Experts of a small language model.
Size: 12 layers, width 224, vocabulary 8192.
Experts: 8 picks a token, a sigmoid router, a shared expert of 64 neurons.
Training: a variant of Muon for the experts, 328M tokens, 4998 steps.
Below are experts of layer 5 (counted from 0) of a mixture-of-experts language model. Rows are named router (the router's row for the expert) and show model dimensions 0-111. Each number is 200 + 40 x the weight over its row's rms, rounded and kept within 0 to 999.
After each expert's rows: a language model's description of what the expert responds to. This comes from a sample of Wikipedia text that the model never trained on.

# expert 35
router,157,147,146,176,194,221,174,261,153,199,191,177,236,257,282,233,236,195,230,260,132,149,213,275,172,182,235,239,234,236,165,197,172,218,203,69,171,183,218,188,224,188,167,249,233,249,216,267,224,210,108,156,151,165,121,227,224,255,272,228,232,194,187,185,143,247,191,219,200,168,193,172,173,171,220,164,223,156,243,224,190,307,118,202,217,170,188,176,170,238,148,191,253,231,150,176,184,263,185,227,203,225,187,262,246,178,166,191,249,138,212,157
What it handles: The word right after in, of, at or for, especially year starts 199, 201 and names like University, War, UK.

# expert 24
router,184,107,183,195,293,187,196,277,206,176,230,170,209,141,215,281,164,226,234,233,243,191,207,151,174,176,168,285,160,206,177,229,198,249,215,211,259,164,135,237,201,155,196,230,162,231,176,181,206,123,221,161,152,238,162,201,251,210,198,307,217,239,228,211,202,250,220,177,178,214,155,210,167,220,194,185,282,130,188,250,186,161,170,274,187,204,228,227,130,186,266,224,182,288,209,186,175,161,189,226,147,171,234,198,183,239,146,230,188,190,214,202
What it handles: Noun endings and inner word pieces such as -ity, -ment, -ism, -sion, often after an initial capital letter like T, S, H.

# expert 13
router,169,272,220,177,221,166,173,232,172,134,267,160,245,199,226,201,189,204,218,196,145,148,204,212,216,176,239,216,209,200,267,179,168,185,196,105,218,130,230,198,243,153,159,204,202,164,189,189,211,216,162,226,163,191,207,216,188,143,277,236,202,149,247,182,160,212,176,181,132,204,145,203,184,200,182,176,220,180,256,205,172,219,171,285,157,183,160,259,160,204,181,273,183,218,140,148,177,187,117,255,215,286,199,237,241,158,129,183,176,160,303,262
What it handles: Final words of proper names and titles such as League, Cup, University, Road, Award, and nationality words after sports players' names.

# expert 16
router,140,259,167,222,209,149,173,260,210,165,219,158,237,201,191,213,207,227,297,156,240,215,199,184,154,225,193,166,239,208,134,207,151,226,226,147,184,243,219,178,238,205,157,176,226,223,297,186,184,180,183,238,156,214,219,130,183,226,211,210,147,180,128,154,188,195,131,242,191,154,202,164,193,176,198,178,174,170,158,165,214,271,200,228,238,270,248,144,277,144,125,266,187,173,245,133,267,207,185,101,177,237,191,270,188,205,241,222,250,174,189,225
What it handles: Closing pipes at table row ends, closing parentheses, semicolons, line breaks before infobox lists, and United/States/Kingdom in place names.

# expert 31
router,187,245,191,161,151,224,163,214,208,183,280,135,226,150,234,207,136,214,182,187,122,166,226,255,145,226,221,246,200,155,277,203,139,203,174,90,180,86,245,200,208,161,202,167,187,163,209,259,225,171,113,207,196,257,226,235,208,228,261,196,233,163,217,192,172,215,160,191,188,158,178,191,197,202,171,207,225,181,242,171,212,222,182,274,203,202,237,227,128,234,174,319,214,246,201,140,236,239,150,230,240,219,225,235,183,169,179,271,144,159,298,198
What it handles: Words inside multiword proper names and titles such as American, University, United, New, and connectors of, de, 's within them.

# expert 37
router,166,199,220,119,215,145,212,292,241,207,213,189,226,227,180,272,219,123,208,185,191,232,257,249,258,213,233,232,222,142,176,216,156,169,254,175,187,172,201,205,225,188,223,205,194,188,254,189,188,212,231,80,197,266,225,143,208,189,183,235,161,255,255,228,134,340,125,148,225,157,263,154,200,124,219,192,226,133,168,262,222,204,233,280,215,241,255,256,256,171,195,211,211,229,178,150,217,242,96,216,171,179,231,255,113,132,197,161,222,193,242,236
What it handles: Consonant-heavy word pieces in non-English names, such as Ch, K, Kh, š, aj, ä, as in Chittaranjan or chambers.

# expert 18
router,152,193,239,167,207,145,251,279,219,198,214,159,261,163,198,210,158,162,284,136,152,193,123,196,216,195,169,234,182,158,155,233,163,241,236,201,190,178,258,225,226,259,220,191,249,194,262,184,211,150,238,205,140,215,215,159,223,209,193,233,234,186,164,245,161,277,138,215,240,232,224,176,191,118,125,185,172,150,207,232,177,269,227,237,194,196,224,241,232,150,185,231,212,220,201,180,296,263,126,119,202,233,184,257,184,137,228,210,237,200,220,219
What it handles: Middle pieces inside long or foreign words and place names, such as Il-frac-ombe, pend-ul-um, Detro-it, plus apostrophes and degree signs.

# expert 11
router,220,266,217,244,264,128,198,237,223,184,259,159,222,197,195,220,177,188,164,192,176,173,254,244,149,218,216,227,241,196,148,258,229,210,207,195,237,240,228,216,210,190,186,278,258,176,190,188,154,146,191,199,234,201,182,221,198,185,170,233,231,226,136,227,162,241,172,157,207,159,160,177,186,43,285,206,193,153,163,190,193,213,201,243,278,218,251,151,263,150,172,225,165,210,208,227,252,172,210,194,237,148,152,268,217,119,227,159,125,191,184,193
What it handles: Inner letters and syllables of rare or foreign names and words, such as ov, az, r in mirrors, Reduviidae, Amélie.

# expert 9
router,208,193,202,192,226,146,209,233,178,157,221,205,226,218,291,207,180,167,183,145,149,243,165,238,182,224,193,155,193,219,87,209,233,262,266,191,194,199,240,205,210,214,193,171,220,184,209,222,169,171,141,173,189,178,249,184,120,211,218,183,199,268,181,254,150,211,205,251,188,197,221,193,180,165,199,170,104,189,192,250,205,211,253,178,149,227,155,244,241,199,192,245,242,235,169,182,175,232,161,164,148,242,177,185,171,220,214,260,227,210,267,244
What it handles: Digits, percentages, degree and minute signs, coordinates, and colons or table bars after field labels in infoboxes and statistics tables.

# expert 2
router,221,184,315,223,184,275,166,218,181,140,198,232,275,161,265,209,174,165,168,202,197,193,229,179,129,163,232,221,247,209,151,157,141,177,183,163,202,163,115,150,201,175,261,202,220,232,160,211,208,236,210,224,213,220,159,208,143,170,225,263,208,188,209,176,144,161,187,190,216,117,229,191,159,210,202,196,179,242,134,170,219,169,173,196,211,165,225,136,120,258,107,148,227,165,163,186,165,182,213,227,263,218,208,242,216,238,150,150,202,255,201,191
What it handles: Prepositions, articles and auxiliaries in running prose, such as of, to, in, was; strongest on the head of ahead of.

# expert 33
router,184,246,148,224,162,163,120,219,209,160,199,244,278,129,211,242,176,146,205,189,188,232,252,255,112,130,176,115,176,104,219,175,179,288,226,202,278,222,201,265,203,189,174,254,196,209,214,226,242,185,134,225,186,283,196,217,112,212,276,163,252,234,237,248,164,192,174,79,165,172,229,167,214,162,242,156,134,171,245,176,195,236,155,281,257,167,214,205,213,185,133,281,158,229,170,208,176,212,184,238,253,201,195,266,197,169,183,156,175,181,258,209
What it handles: Given names like John, Robert, David, Mc, and particles like dos, delle, v. in person and place names.

# expert 30
router,168,225,183,155,193,231,158,269,234,194,245,188,228,258,145,233,192,102,159,100,185,215,251,230,154,158,195,167,234,155,236,214,185,255,289,129,200,154,259,272,181,212,131,252,128,233,220,158,221,183,196,163,202,263,197,214,153,128,260,193,196,189,171,201,169,217,186,128,172,173,252,152,219,87,236,167,138,136,228,230,207,262,196,267,284,242,261,160,288,196,156,253,166,236,163,189,220,204,240,226,169,205,187,232,199,127,182,194,208,229,229,210
What it handles: Pieces inside personal and foreign surnames and given names, such as Sch-ro-eder, St-rac-zynski, W-rang-el, John, Mc, Bar.

# expert 19
router,214,191,228,166,205,161,146,222,252,185,256,169,250,143,200,181,122,129,246,170,146,178,283,252,128,194,220,162,226,200,225,188,169,246,207,97,170,170,229,204,204,223,218,169,142,206,237,240,192,152,111,245,180,314,217,197,163,234,274,204,202,164,253,198,153,221,161,107,172,165,206,189,177,188,206,184,225,181,254,195,209,249,193,262,236,244,240,224,216,231,114,318,180,262,173,152,194,190,169,175,201,216,169,251,249,162,182,203,179,204,320,212
What it handles: Commas, semicolons, line breaks and pipes closing a name or item in infobox lists and tables, plus first names like John, Robert.

# expert 34
router,195,218,167,280,194,185,178,214,158,256,227,160,212,180,170,133,224,182,215,175,216,180,158,213,240,181,246,178,142,215,260,214,137,208,184,220,192,185,207,167,252,186,210,189,286,178,183,230,270,237,181,239,96,238,162,228,208,169,252,166,229,196,221,169,186,244,263,224,203,183,248,156,161,206,134,176,256,202,236,181,282,160,150,215,181,178,232,140,193,271,223,262,174,177,230,181,154,216,168,178,181,218,288,187,216,194,147,191,168,186,229,196
What it handles: Table header cells and bars like Player, Position, plus the, his, her, section heading markers, and words like political, military.

# expert 25
router,139,259,220,255,265,180,235,239,90,130,219,195,209,233,276,197,201,188,273,245,227,190,193,207,189,158,232,184,254,230,141,230,196,161,158,235,189,221,184,161,224,152,177,189,262,180,215,174,202,209,163,192,151,125,168,204,210,202,214,261,198,159,158,280,174,195,188,206,132,203,205,178,161,194,235,127,191,223,211,245,265,195,162,197,178,216,144,209,262,179,243,138,220,216,230,185,147,204,184,166,239,219,190,273,257,259,111,183,144,230,178,232
What it handles: Periods, commas, closing quotes and brackets, and linking words like and, but, which, who, ending a phrase in prose.

# expert 14
router,145,181,179,247,232,233,124,246,219,185,199,143,283,181,264,215,129,221,232,237,164,168,227,212,177,214,237,223,198,180,197,172,181,244,199,210,208,148,142,222,253,191,204,183,187,176,183,188,193,170,237,125,243,160,187,161,190,190,146,220,231,214,129,167,180,227,256,169,197,222,186,158,169,197,264,204,221,186,170,230,192,213,167,173,246,142,178,181,90,202,249,167,240,237,221,84,114,253,206,184,205,202,222,201,219,316,122,176,215,240,226,214
What it handles: Word-ending suffix pieces completing common words, such as -ted, -ation, -ment, -able, typically followed by of, in, to or and.

# expert 15
router,124,173,202,229,229,165,190,293,226,255,241,161,215,145,239,213,128,253,164,205,208,206,146,254,256,146,218,158,215,176,202,228,223,155,127,196,177,216,208,225,184,155,201,227,195,212,150,238,155,122,200,210,180,164,175,253,214,196,232,241,178,251,216,176,156,233,205,178,195,210,226,245,205,155,146,146,264,219,269,198,243,184,142,232,270,115,167,258,176,260,233,210,210,236,254,182,203,192,256,229,197,184,174,202,235,217,181,160,209,266,195,134
What it handles: Word-final noun pieces like -tion, -sion, role, number, name, and inner chunks of technical words such as prodrug, ceilings, dioxygen.

# expert 39
router,212,195,272,202,205,126,191,174,273,203,201,160,168,191,166,211,203,211,192,164,255,154,247,238,202,184,264,223,274,207,178,191,164,217,177,213,135,138,116,251,228,173,174,217,242,207,226,208,191,214,209,230,186,174,222,206,105,213,221,245,290,209,231,219,129,232,202,171,219,230,211,159,185,192,222,149,268,195,214,177,207,272,119,167,186,173,217,201,244,178,228,172,166,253,118,212,191,258,162,230,164,164,156,216,251,175,229,202,145,177,267,131
What it handles: First letter or syllable of capitalized words starting lines, headings or names, such as Al, Mar, Con, A in Aureus.

# expert 27
router,206,199,248,188,216,199,139,213,189,178,182,207,222,181,262,226,215,216,249,194,201,161,160,168,233,186,218,173,187,159,123,128,187,214,169,186,233,248,151,234,221,163,181,134,247,225,234,244,181,188,180,147,162,178,158,247,159,210,264,258,221,187,169,217,145,158,246,180,243,241,247,241,229,183,175,28,235,194,260,203,268,227,229,150,189,204,179,216,206,228,232,226,191,189,195,166,214,226,185,248,180,204,224,231,270,147,127,176,235,182,220,220
What it handles: Year prefixes 201, 199, and the comma or period following an introductory In 2012-type phrase, plus that and when.

# expert 7
router,128,182,152,153,223,170,232,249,157,191,237,121,245,149,200,232,145,180,205,198,196,164,157,200,233,148,214,221,235,219,137,187,195,260,149,249,252,128,280,218,291,181,205,205,233,263,256,147,152,178,219,135,176,215,174,184,250,237,186,258,215,185,209,206,169,241,166,192,232,257,267,207,166,242,185,200,241,237,211,222,204,230,230,222,197,135,209,201,290,211,208,224,207,183,262,163,234,221,214,135,163,205,167,203,195,164,213,197,232,221,225,199
What it handles: Final pieces of words and closing punctuation such as closing quotes, parentheses, -tion, -ity, -ary, plus sentence-initial However.

# expert 1
router,125,163,162,302,207,186,212,238,243,147,215,134,233,236,239,214,224,282,200,188,155,204,208,205,215,219,211,165,208,168,147,228,186,228,202,155,238,165,238,168,255,152,145,193,198,156,219,151,176,184,212,152,236,185,154,166,201,208,150,179,203,258,168,192,109,224,253,232,236,196,185,175,181,245,200,188,205,225,325,197,186,256,200,195,252,204,167,205,240,194,255,198,225,244,277,133,233,238,242,249,249,234,232,186,226,198,167,178,185,217,150,148
What it handles: Word endings and inner pieces such as -ation, -tion, -ers, -os, plus month names before a date, like January, April.

# expert 23
router,192,200,166,292,240,218,222,172,142,208,222,144,236,267,263,140,227,251,157,175,140,242,227,273,153,202,192,164,222,190,124,180,150,204,192,176,224,198,229,143,214,170,138,207,225,237,169,214,165,200,149,196,173,166,233,135,173,149,116,232,197,185,186,247,178,240,250,176,215,188,248,214,196,197,203,171,158,196,211,235,203,219,165,160,207,168,182,186,229,275,286,158,190,173,242,209,142,266,220,249,195,253,179,180,239,163,186,252,132,237,202,238
What it handles: Section heading words and general nouns such as season, career, life, Background, plus digits in dates and stats, and pronoun it.

# expert 8
router,114,169,224,261,288,287,169,200,236,136,215,156,252,220,207,219,134,188,160,154,160,174,212,194,113,197,151,267,158,133,136,211,181,210,193,168,213,226,174,149,200,200,196,253,210,235,193,178,268,191,184,217,196,187,170,183,227,212,250,234,239,134,145,188,159,195,267,206,234,205,152,196,144,219,243,148,174,181,217,250,251,267,229,157,197,204,187,201,156,160,143,163,143,231,188,151,198,201,235,160,211,190,225,260,325,201,213,163,265,250,205,197
What it handles: Past participle and verb-ending pieces after was/were/to, like made, known, released, manufactured, plus mid-word fragments such as refurbishment.